{"n_layer": 12, "n_experts": 256, "d_expert": 32, "activation": "geglu", "router_score": "softmax", "balance_loss": 0.018, "init_std_router": 0.00694, "norm_eps": 1e-06, "seq_len": 256, "train_tokens": 525700000, "steps": 8563}
Below are experts of layer 8 (counted from 0) of a mixture-of-experts language model. Rows are named router (the router's row for the expert) and show model dimensions 0-191. Each number is 500 + 50 x the weight over its row's rms, rounded and kept within 0 to 999. Numbers have three digits each.
After each expert's rows: a language model's description of what the expert responds to; "comes after" lists some tokens at least twice as common just before its tokens as in all text. This comes from a sample of Wikipedia text that the model never trained on. Tokens count by the router's weight.

# expert 20
router:471593421462543496593465549431515432533539549529461437491479554479434510427427502572487536549488505457423528460590469515506426525541445535500533466570563438449398511409528629595490438483433562588495591549505481510431471437476521474531418516459526518478533455442557441565539484439490521500472474510569424474459521505531422430509467498471620535489429446439411563474536577500467481564511504549514542458473459542515439544517481459504412538529600540511489576496539577470491437560464471469498517540453398497469475498564432550604518512594443429488497455467456570464492504400530503544
Word-initial C/c pieces in institution names like Court, Council and College, plus endings like ourt and andid.
comes after: " C", " c", " the", "C", " at", "c"

# expert 19
router:450573533530465448553526484495449499562464542517438589470432515512578538445525531560461466490432537489546463460514452506573429508551555594455541532495442477581486500471615564555411577431506461587611574475477522512480555389458526535502484520553525508486450457479541501417447454576556557513473527522463500526524530578492501483517545493414534434448544534481500530378454535463491486583554573562458550568550620476475447499465543487460458388565577467540409582518516565472452502523498413504537537491433492458495521486490414458588500470440470488542539467501516584530442542525639549532
Second pieces of common Latinate words after a c, s or d start, such as c-oll-apse, c-oll-aboration, cap, ro, stit.
comes after: " c", " s", " C", " d", "c", " v"

# expert 56
router:526538507433542494531549433539524472424492545530445586511457510462529490473559538507392510492455454549473527424500606551472547539496439406512424421513498552514453525592490509433454482468517553531453534527504482431385449543569445579539451432488398527522520491485498573510543414490543543539554501565459490449475440553487580573550459498526476527516474521504547477509466522453422547517552558507431504481461518432462533535541480516612583458536501623490507492482554597473553587424551513492475581439404465468438583470496546548482516453414585592474480470485588400448587477514549558576
Possessive pronouns, 's and on after verbs in biographies, e.g. marked his 80th birthday, scored his first goal.
comes after: " of", " on", "ed", " and", " for", "."

# expert 32
router:536577427431544495513444534586544525558452528532517469545475503568547572454519527510505461577441446526492466416531602455528452530396486514458514521573577410566475532537510538513604419447483469561548548521420526463529474455539512459535528460559490526426565482459436435502558439513459550516534496462512410529562487395611515536441498532587530551454591478575564576525486389468566425574440499384507474467578482524530467515521549539460551444502499444513596500565427520493464482442544493421498599460478455519504464446584500502525522539481562431470473399505568483429497486561469534508
Capitals and first words right after an opening quote in song or film titles, including Greek, Japanese and Chinese titles, e.g. Sou Kano.
comes after: " \"", "a", ":", "o", "\"", "i"

# expert 29
router:551471454462568592641550617496571416444442508445499546541525498494439522529447556491503502538449587403472446430444546444435508516453470487507485590550565485521509529597498563529560548529446601523500443563504395463521430531478460436473541585516510548426504575442557508462506457507450503523556530490544540387505468418445472576495502436563425515495566540438456563539532588468487416520490452414518494516535404517517555459516513554525488464461454516460445534506504511572562483452482474574565489538475472389541576538531541547483421517551464478539540507448575478526410582493551488480
Syllable pieces like en, un, an inside names after M or V, e.g. M-en-ards, M-un-ster, often in sports tables and results.
comes after: " M", " m", " V", "M", " P", " K"

# expert 13
router:522429534431421592493524499520552466508529573485474468529436479429429495486593414484494542558605449452549567489394525448469541513460422521460499542403571542525511561472560501469522478427543519476507411471464502484411496486518467508499487381431403482550379497541447616459518512489515504512473506550549485404555454508455551487466515490454472510496500524499493482542396461432513510527504479500480497532562575471553447526543498500464574527493480495490541445514456584449424601401570520490502511505444562509501593447539527461537533483441454531433436412571494342459634533522473530552
Prepositions following verbs or nouns, mostly in sports or biography narrative, such as in, of, for, at, by, during, after, against.
comes after: "ed", "s", "ing", "ated", "ation", "es"

# expert 2
router:573516440418452562522473502511413563412503570488605392512576479568469464567517471466438507406523503505452430437458490512441524431509497366372469468501450566542502437383493480452498408533480439551459503563515513473510441547533547575472454556487467487493558486449519490529552457518521476405503520575514568494392510471378422502571557591499576492504557451488526502513554532533486477455487459371448511553479537515457519575491621500535475478480480444473549482471474545472576466437503466470493449576414481537637535517526501509570521504513469560454540508441496547524455545504529501484
Mid-word pieces of non-English names and raw bytes of Thai, Chinese and Indic script in tables and cast lists, e.g. Ph-ay-a, Sun-ico.
comes after: " D", " S", " W", " F", " P", " M"

# expert 62
router:534451468441420511461421447542574488592560544501493468474421511499416570500502474515454537579572461488537505502430462500496459508447464470432512478415539504554501512473476461468540464474512403452520487467527537445416489455494397524480552400517363527537475428557486591427565480486538571483470612571549402478509441519459536549517464552421480541544377517549417527503455450472553547473456455509490512527559550488443426498560522539502571399523428495500567481452544473397443500472580481486470466405479576491569505456521574456570479572474495534416437495547437504431574461467480488571
Prepositions like of, for, with, between and against following a noun or verb, before a noun phrase, e.g. lost with all hands.
comes after: "ed", "s", "ing", "ation", "es", "ated"

# expert 49
router:511561449463503466463464459443457508525551557515471519484500512494506504500516509461443442477450537432617458464532519439460522393574453544603469468467369522485556518533488487547571470453577523558437536501523561517522492493473458433512538549547527516573510511526429564454476522483472611509532574555417413626492484503408468471437510543463480441461492468438492506423460497466424523543362556555648470507464479485539462546537395430548410407469596539467524574461456454528441479503386516567502449494565527485519475471499443520485416522534499491568446466434478516449436495447482411501
First letters or words about buildings, roads and stations in architecture and transport text, such as b-order, b-alconies, building, line, Street.
comes after: " the", " The", " a", " ro", "way", " on"

# expert 48
router:495519493575428561536534616475536555511502473568451593521530513500501376486511510453526549472523458426492600444570434509431464501523493474536524584487452507511476567468591510442595534421505459503432502489418449412537570483565509493454481503469518533563537437463531509553514470480604498505597407471519497482463520459491494515455440413497499641458573542442503583614530496521590508439531455489542489508529480542475503470468512499493479489557454444402465484496557560527473493531577527493584600529470522588530463440470392486532549398454434389466505517463502497448572388451468482525
Tokens opening infobox fields or parentheses in biographies: Died:, Country:, (age, line breaks, the letter d, plus Arabic-script bytes.
comes after: "\n", "-", " (", " his", " a", "=="

# expert 39
router:535524518561463482562503486575494460618459554543500510425565495402539540539527472520492530428555472482472486464575428484501544493487512500471436467528398439602457436509433520474548507444504438478547573545467451555500473512438357587435449405509522468603542540506473450461470560521563490475535457454444546453555421473549450493565514518470489423512487464452528421583537517491501503529455476512541550449446432497455464478510464551454453579465482451609491503395429551526548421521526554514513436408424467631488562524458491471560469500565553484610533550411422490481508421504504426511
Decimal and digit pieces of numbers in statistics and election tables (25.1, 75.30, 1,531,175), plus gain in "Liberal gain from".
comes after: " |", "3", "5", "7", "6", "2"

# expert 30
router:418495420462493465558572412563510417441452527511459541529439559485481509525577536473505536561408566536550483455565551561539483460575543467543495515521459500548529461488532490551550485540521557440443510485487434424433577514413507547502600342458499496474503445391544584498553516460422381549515454507508440449549563546495556468550477482586478566544518518495422464509444518459481406553486508511471415563595512569530547506457509516568529506489490541489441559472513541535435540531494572505477530495510473515539504530545571558535565500352543566417494453538564394475569545555486513443
Articles and possessive determiners before a noun, especially a, an, the after prepositions, e.g. under an assumed, his candidacy.
comes after: " of", " in", " as", " to", " with", " is"

# expert 45
router:483535560527515448505499570482550503465537599422481448410504451472531558422462563545454540450517454480393449559482535513478465506590477545487597482498448576460625537493436426471497525419486541470376430527587426511525528624517455597519464561401469523488473483525528499532502441498526577448448540475411500417517557526470489500565606488409525504507486517411455544450545567429484534563513541523463507535562431591496482545489499535445480507441567543497465593512518574438534430451484379528522514564449468509514463502481539434533544467582570516487514446404503539562456491482482513542
Middle pieces of personal names and surnames after a capital initial, like W-all-er, MacL-ell-an, H-ug-hes, C-oll-is; also William, Thom.
comes after: " H", " B", " W", " L", " G", " C"

# expert 51
router:528544406512519567541450456515446474405397489474463490553491575489557473506453435446410422446467525555493489452538534451532560547527557456499590536501422472429472464558480460459481432492499499497490465540533569548517531459502473605497488539515451547413502550459588458457424509553588525418567551539473549525459469484494584560476551545520596482584469512508495476539515551416517491484555443407514562543543489521470552484562567484513447436559374455396510469477571507389535416477432594496525464539499491493448502417557463480538550504556405467529610430503487582429494475533548561548
Word pieces after an initial f, s, or w letter, such as f-re-quency, w-r-ong, f-ra-grant, w-r-estler; also women, radio, friend.
comes after: " f", " s", " w", " F", " W", " l"